Weights of a small mixture-of-experts language model, trained from scratch on English Wikipedia: vocabulary 2048, a softmax router.
Below are experts of layer 3 (counted from 0) of a mixture-of-experts language model. Rows are named router (the router's row for the expert), up (a neuron's input weights, with its number) and show model dimensions 0-223. Each number is 128 + 32 x the weight over its row's rms, rounded and kept within 0 to 255. Numbers have three digits each.
Before each expert's rows: "comes after" lists some tokens at least twice as common just before its tokens as in all text. This comes from a sample of Wikipedia text that the model never trained on. Tokens count by the router's weight.

# expert 2
comes after: " the", ",", "-", " and", " of", " a"
router:119108156109064151125139136132127142136113122138120183145143119163098107080129175107106090120157078195125100178166137177142162108133102097103115130144217144134134134132151103149066129150098127143144092106101113103107112220103105162160181136092135134117107122101105092097147092120112150122126084098146173181181095153096090103104199148135103117176106132181108126163113155147112090129109134161158107098096082196132153120208150142135170177133111098138143180160121093120128163119131134110134125126108138069138122120170176132146124144154138073110116143062135113121098134080093150077132122149116125105192188163110072161158118125095159109140118122081100131043165211113006080107078
up14:213181134133212176154129149137192115125147099112120084178093108121126122108148098089122109111090154145135075202132110134111141126162094149130051131176124066097145142220142150194075148111163157118135116166174075111144135094146111156156112134121118131100118138062115121076150096101103097100166152111109104085169081078147186080144082159132125086085148121124162143101141115142114099159152119147118119117095106093161188127125100146146156099110131145052219132149087091133139090133140089169136120102123171130166072113138131148142176150131163117109043102132140066168159130133136101129137106135132187117109104165128124171181158086096122077171133091165121093153077133159116157108119
up15:165089132114123138138181148149139102131131074109108139132154098167192170132140127193138142131151103104072149131160135119156066109167178179174112088110099104147113122147124174104152139149143141151134140154110170103056128200140174185163121169164129086157181148064112104110065119143105117102133186132155134092118145098129129083148139078075139139063152118119133112220131134137114121105158108129087215136100075156127148134078133179105201083151135071160098142123074162168172112159155158066123137075133120144097127185142160159148097094135081165101146095099175114101123170098173116121139077079123110107155174083126113137148132062160083130119123105097156099068108114114148103110096
up16:105149168191094100098058143147031096130093118047146163072120105116139093083106172142147079112148172158123141096149135124243096126106131174123085122151174114170073064153094112131121087141120133114131178169135122130144153113126119114193075115140178096176135110104096117136121105117091089124130034107140135132144138124166160099156116084167117145145130123118047121134153177177139145146130142129107161192110140101135104102103158096140144122168119185143160149144144198146144090094206141099130122155112170113148126178142115102126129086136080108146112171173166089150099154141101177128132204105094083110105098131147095103131121153091117134108090148106090157172123117190153131093122
up17:034149161101066116092144135128086131118166146126134095112187122151111166125132136133164139122098069152169067118165136139147158126151196137101132083161202133119118083144093162124134085129130104146139147132091082113075117102153116105203122156106117140142136099141098089163165103077110081151131110144071161112115103110102115130137091167089173153200068142095154186114153153101145122118153134168121121103153132078167174129193152114130150095135091131152162103104201124098123076132140155068130101109143120088101197100055100117115119093136104100163122142153171116120193147025177138136116182143106124140139140203160142160093108132114161094174070127125102123086129164155153094158166
up18:107107129123139097061188161109094128188143022158108134151160148146106142118128092125105157138143146148123114060112115127098114086073136135155126149116085090111113125121123144111106151129162139121117138115099118104123133110126101122145122152163160152089130090104109158165178116153140117082086103141060111100108113125080187099145153124079144152133069190081171086118169112137180105115128190202154148135160186121172115087136131113166175087143138145185102108089067076118096143126111193156121079178120152112056125090155173136124172116208144181143112103153115095103133162122154098097120160154110196136100187162146167154102105137052126080143143136111152141194100198094110163100132
up19:112058117167164139093133104154140175135089102113154111171111107175150105138103103136087111147120146125159182148079062149134093134085115156108160144122104132124076072145110139116175092155110207103138137120124201074090101121114065072140138138132131133122112146135090120095148074143083205122095149090097178124110099118139152117109125193151115149105157099111122165149147132102112138109119144196119135152117106105122093146119140103129142150166188105104178186105128140113193121149129073145128157163099118056075111158113119116193216177135104207061117079143113059136087165084126147114133140165166127131089114162176147099179125141106183195161132160131154115089101107170164148092136
up20:124132132140132112130125142095121108107103187092131159067143071178147129213132105130136123087146116179162062106167096094110101104172090136189157166110087120150192187101131161129170126169170125120109127129102134116100114124168190123154109136110126168152109152180104113071119181096109097173131105173135159147131086149193155115105167095064126100156141119140137110114163116167159099112085084158171117131117186173162072056183092150156089116055118098117130095100157124133172099073137115149176145127163132107103134125144107153114164100148086097152081094118122112109170183175114144071073133113117089121073096137152094124101173106084096164133075189088196166094125160135128153122132
up21:129149125124129122143133153136115128171143096135166110146120112110077103135103152156173047071141142144121147160065128129176119154092180177111116105151124129178141130144216085158170149130090167083162113158152108120092174153117118042148137143136118128095136162218101164120121095174116104103158147141155095167136128115127048120054051127126075141114114172134106139045067096098135156171122141114090184156122121116156156159120052173083072086171094182120135096161140152155128115119098142135125111104109167102160118144128134081094147115193151157152175110176133096123120166060107140087148130083161163126140149113112141092114133085135155137135102148146176147083075086150195138148121
up22:125150104151150121071140135094159091172053158094112093066139109143137108129113097130126113143178190124102114193119165132164162092170157158116162170102153167109116079147119188117139106125108087120134079129083108165103107169203103136132173077126116170136123135158147082179150117065109105077128132131127140124136159079133126063115117164117175113162187156147071169105118188171145174126166100140085102103137107115153096103129122086168123073099154135204142177140128136118120127106170079099167126132156149174063156195168096148180110142125119155141129148109154112066173153117109113102071161124150172095151079171123136109159121137081077200098078165144134139109071117076117139164144

# expert 1
comes after: "\n", ".", " |", "-", "==", " ("
router:116135103221123155108128113126126153124157161141131184149139120190083141130131134129179058108119126123127103194135149103120129143106179114147131127094165110122165123153128181088139146074129117123135149108121151106094128130156150131116111147092123145160130092167107066123156124162141076112051118131148118150127104168075082151125157078102123121149238093119124102092116103153143096156121117193098087101107170149102142143083169062117101051125139093186099132176104182170108107100133161051107132092183143114125135140129158107074176121140155081094114058081111182136080111166149084115134135105163124135133191166141161143088126113168128169168058118125098211081111152108166082111126
up17:112152151138133120093151101134162089132151177094089155148138043148105136123157169116064112035201142117079126101145183166204160132170140131123102118093132124106109115088146123126144141135153143117174098085156069184161140131152156123166119088103139146116164138186127090138112130142095145156121143120185165126119121133107131115146145171099078159088134193165162132144154115197100092184123089157138135115134180202126127070110107134133113111120163083141113132160166081161187112139117085107077109169090168119085140172106164101122115147052137173199102132108191085118197101103138084136113122081112144117160106117192083112087112097153071123145106134102065164147111100095099103113144
up18:104158096112119115158116151137130104103133082157139087145122096092162102155112107153103115125119110198143137140122133125150131118128113132123164090169159144114117118135135120142228116104047118160105135137131135119126112180161112086141083167175105176124201143123167069118150119115104193133150160084118186176092119101120104166095133154109188171100127174124174118125062123153161193172100105055073092076129142150113139178148135132151081131077043131056162156109183100159154091143168180132106079084108094153109110106136136084097086119123125186144120161173103132098151137154078096073136193130137100150141184076112115156106175129115143132113099138072107167154141166189159117110168
up19:163156084143085153142121144105177180124137162094170129156110091108116118103153128083240118152138116127073109165106185114166140082112122076164124138136100053136139103171149113118104105071094163193135054141116117158150076152102117153113170129141131109142125171086148097175151207158141080111104171180113132084109117089115122141112104161083121117070170118138088117108133166122128112124175099146134096074115145099103138187151159177108141137051177155120108104116101130152095156083102111147148123082074096130061088102141133152081065162119131125155137164139105096167106074094173117141141201139129175113110131104166117178116183129136163128112135196123104185089103094158142131142156
up20:150111138071157169159119168133137127109114111122112118083101106060142131161140151097088152188085152136186106115104150091082119167147089223158084181155122151155142137124107104113146140116089096195102164143159112146125104156159124092150083115133097111128115205101174094144184130111049122124190087071094199072107139138172132178159090116138186169098104210107124093110118115142115113111164107126180134148119123132124085125099064123160103175117141153138130139155121090116156170066102113160057136117122181131089169174167113132122127150112150091149085116150104086121121129165119106140105121120129126146113114083126113136129111110053130114196100100056113142161119130215139188134157
up21:160123116104158105090144166130073113128152119167116071106142126116067066130104110132144144152150134117173156121145199089168172192113140172172111121079078189125135134147122108084085117066132141172159115174159086150056167102133115128099163152167105151170124127115113187087119168142146145093123108127075163114151134094128084099182163159115124076084158160204104195137130126092134180113140161121101114128161193070152131118150130114102092196141164094109148107136110144128155114096141134108132140102161128102150171075171107155086049145124140131118104040141113056109059067129146105089187168118153162127110112114110114099124121107116107124039125095098112116136110137138186139150121
up22:133180127180100107119153132090147156104156142128081128172105088095093093121126159082091146122144140087117077162128149118142099130138166142092128139157096171134075191117133109101121156144147177101168133105143076122125075110139090146085163152142060128167136143139126210098122144114148110166108188126135192132172123058186112092166108098130166079089112115164139163061096136080188157080178132159098141193157141105157184116149169164109085112142194145128112117086146126166163143169138124199106082131133101149121117100089129066146142116107173150107099095110121088114146165056146175138119129126132105083123158133127119071175171183096113153161107106164095047151150093106167114085090
up23:106128072106181116147164098130045085132117140117099112122133100157141160074156104124178130167091172148112131077159139081061068135156154147131127120099104091138150151136109104113113092119194147125178108166121118092109097150147169101156137134130128166190173166096146066137157121127142114195152112163085136103137127133112120095156068138143165137132134066153111145117135216139140109142106176124184207148135103149128143071116090186167145103127182110105180169135113111144121138130115112093148208129097198151112085101074135111122096114161107109168137135099117121134141123079120130155174177122175185130154136079074110112152142003138061125127126100125109098102093131114116190129121
up24:107172098100181137154061187110139167105136117137143114115134084103168140142096107122098097179094137177113109116056154174152127160044130062099053117140190124165164087099148138133182124181143194103108158110105097091114076139079155105120135127097064056107117141138186114157155168078142102101088116144106099148085127117131168154060167139139113063138123110184140116167157143150082108121107106109112125171148129100141125174145109137140051139111152126140170113148126144102190161118148108152114161090153124131100190173121204144133138122101103118136122143090124108132114144102157152159108179151197118153117068111170173166106184096113150162097161097197113158143164154106123091117141
up25:150042128169102120127124145092102148172126161136087079052110105085132070108188068160149171108165103167116134096086104137088151167139193178139121122113127126098140099164162052150120136151080089140141149163140089094144128156146148144136161135144126141135153114143171123089160173157130170086102138105145147181140134148153163149147099162139110154118100148145145125105138191077138075174170167214171146165126117153161093022131173079138208115144107066110110144098137145141127182107126097131057136117185117105060109140065143129127154122137163135129085095110095124149096146138116121076145190046113148144175167146087144137146140172107108111165127112111131107128107125111132147097162

# expert 6
comes after: " |", ";", ")", " 0", " 1", " 2"
router:134138122164148135152094107118165134102060103151064127129167151031180108159113120169125131108150140070107148150159108126140076096150102192119088109127151180124164140121132113110146173120137137095128118151096091089148191081144146117112074142153165124139178105127171155129155149121068101079153130100074131062094135144151151113084124170145092103076120138135196146141143149094145113180135149105108174123159075117071123189158114165201114175100145167092169166157113097118034160121118137129074132113144138141115129101170105093144112111125057141170130115198153148158123095155136142078170141126164145125090088149130101198100137155080098142155062141103071107154131085055146140146120
up9:064128158123146119160148100162119145107152119073081126122124152128151142120177138144113149151104129124160113221134141091140127136079165072086135138130132091121057129104145122095087140124046117103189129097127124110195170094094167152148079099075141149117151116166151099120092105100183131149087111117105152125204153125093136104181131141174096157129139158126168144154179127111113069153107124128085152127091163133094133174093116165161162075088158132177140125138151163166091172170135070118127113066115162158189116114153092186118071049137111195194180183133123136120100142093125136123103141123138147131091097097084094102169077096173108093101139119181096175100140078126094125104079
up10:127136069173086113187191202167115118132101169137147156106148133186159082161119110087178129099089158102096131091201113093113143206125139152143132115114117130139141143123076188135140143117125110093111181138095139110122104139124097118152088126163161108095176119111091124141155214151154181143122156129148097086148092140183097111118110105152104104129192089159157102114125130136133135152123097172105088113159153118127138133079189118144126094098153106106138180171092106138160157116048149109199072117146161057093143120160116125142061092144075127115099140158081099134144121163114130162114153144090148161080162044137141145046100061100142101120111105079135120108130167140164093176179
up11:121063142158081117105102107157129110135091143064169147142147188112179115175137155113101108086098171136087141101112142088123153128122108119145180102083137137137125062115138098154117099098084102152083148186042139118185153107085118139151098129087142117185112155166121135155057114167101140092155135151078157157191090122123141146086107134126103109150171166111197126111124166103166153142117140129101079060112037112201142144153190120099109130144105149153195127106125168147192076105120127118156156159089112166190107118075192078107142143100116121106127076065130157145169128177140115148112104172125115172115119160116152085104078139131122186155143166120085110183162127133106110108150
up12:131148134130132153112144106109148144131159115158118111166095118117122129202081090161131143134140147072157162112163123121087130074134166149204112112168175113102148105083116145172150147104129164119117183104089091139117126166130126059182075194199118121185124158126135152154103104100136060190114132138098102162078136125149113120110099077112116084086147084156125182113043080143084140095145144099132138147130236128150085076133164102133125100121118140052139128147132112128155116102181132195140132167123121119129123108099098174114151173149106085071144104127166126158176086170098188084129122129098147135140156134171087108199122150130065134163154109124141122131049109107084143140199
up13:084152219150117130162125124113097079161115097140201107102091055124093138138073127094134180129134150139143107136141129090090078077091208122157110094088184133143157127185060183123134107126102161157102154136108096101057110107145187142060088172118210109120165099138147145079154120102146183130148161102160153086142159135095188132137112129143117144206081094127068092141196122134166108188091120138115171129151188109096109114139091182113115070134119116162141180111100178132141132137102093149111113156145115160127130173135114124136153110103091134133053165171120129130089108154124140151168104146163146030116139096119104149134165162124101154092122129121140127146116113158092095135144
up14:133143176144102082108140130091136146124150183129091179143116124151130106175138114145147172119125148034159105144124197140159128138131150160137108125178111115134114094155105114158125101142074073050120124138137120148098139110126131107123166108168198058147111107154142108202154130050131114109120071128161151096096097119157198098110165112179167133104117172113114151152078122152148036167111210092107151071092119218143109113123134162166117105184164147159131098102156088094106188147131137113075107166068067112148126137141139109117144143092140127150116152172097130062082139131173066091098122104134103123164161110126156110084078187111093163129085144118107153138146092175120122136143
up15:106129101165143146138124139143070102119113129092167161116123142134117071042165154117061105127122116186138133116118156138099075183147073144103122139174095112164121099128152065137138161110165187113132095112090148097146123131162130125126149161147178121052135125121190166130142111189093128139142142104101137157121095144101130094153134079043134125076104119137124107153106067155090096081110193146132156197201130104104153081100116099169106145194141120131150151138150131196148168075093196199176129096128096114077083153105116164158136148145130115131076133194165084101146114123135111129149133138120143103083145140212143122186136152143121046126149104137124146197078114098112139125146
up16:112136144130110140159144109112093142061165152143151101144081189139102166177158114139131098127136111100125159135098100119166105086065108131148089116076134130155116074095097140141122157145172127171111055107166089094124113152120080182140089125125144108141109154146164146128114111157122114101145162095157168121064096141191136136070157074122117124194109119104134081080128217055184056129113144176101107123151105173187074112146118079185132188157082138095164077112159164193132053168119113152148144139156153146115126153109099152108109129124132152103099071119118147077116172144172114121119175126185164162095161142142160168169184089173135122108143131132126137124079132068086077103138
up17:080127137082154170152093117124159109200085107160042211051106076092160099193133113128126107141112152134117089174181160129136092145178153153142114079129083074220092108108124132113145120155107156089191148158132181114085127109154141138160158107111161151107111108140115206171117101130116130146168091130132116176130113091160161081170123149126125117086144098132141099108146111107132159134096077123158074122089074121127159072121064140105029110123161120117162111128085173136136137116197144085130119160133108166113163116117146152167128126143188132136118099131068166134131126135112112129123130107110200125154206084178120134167145104102187120130134143084129149086130154098172097126162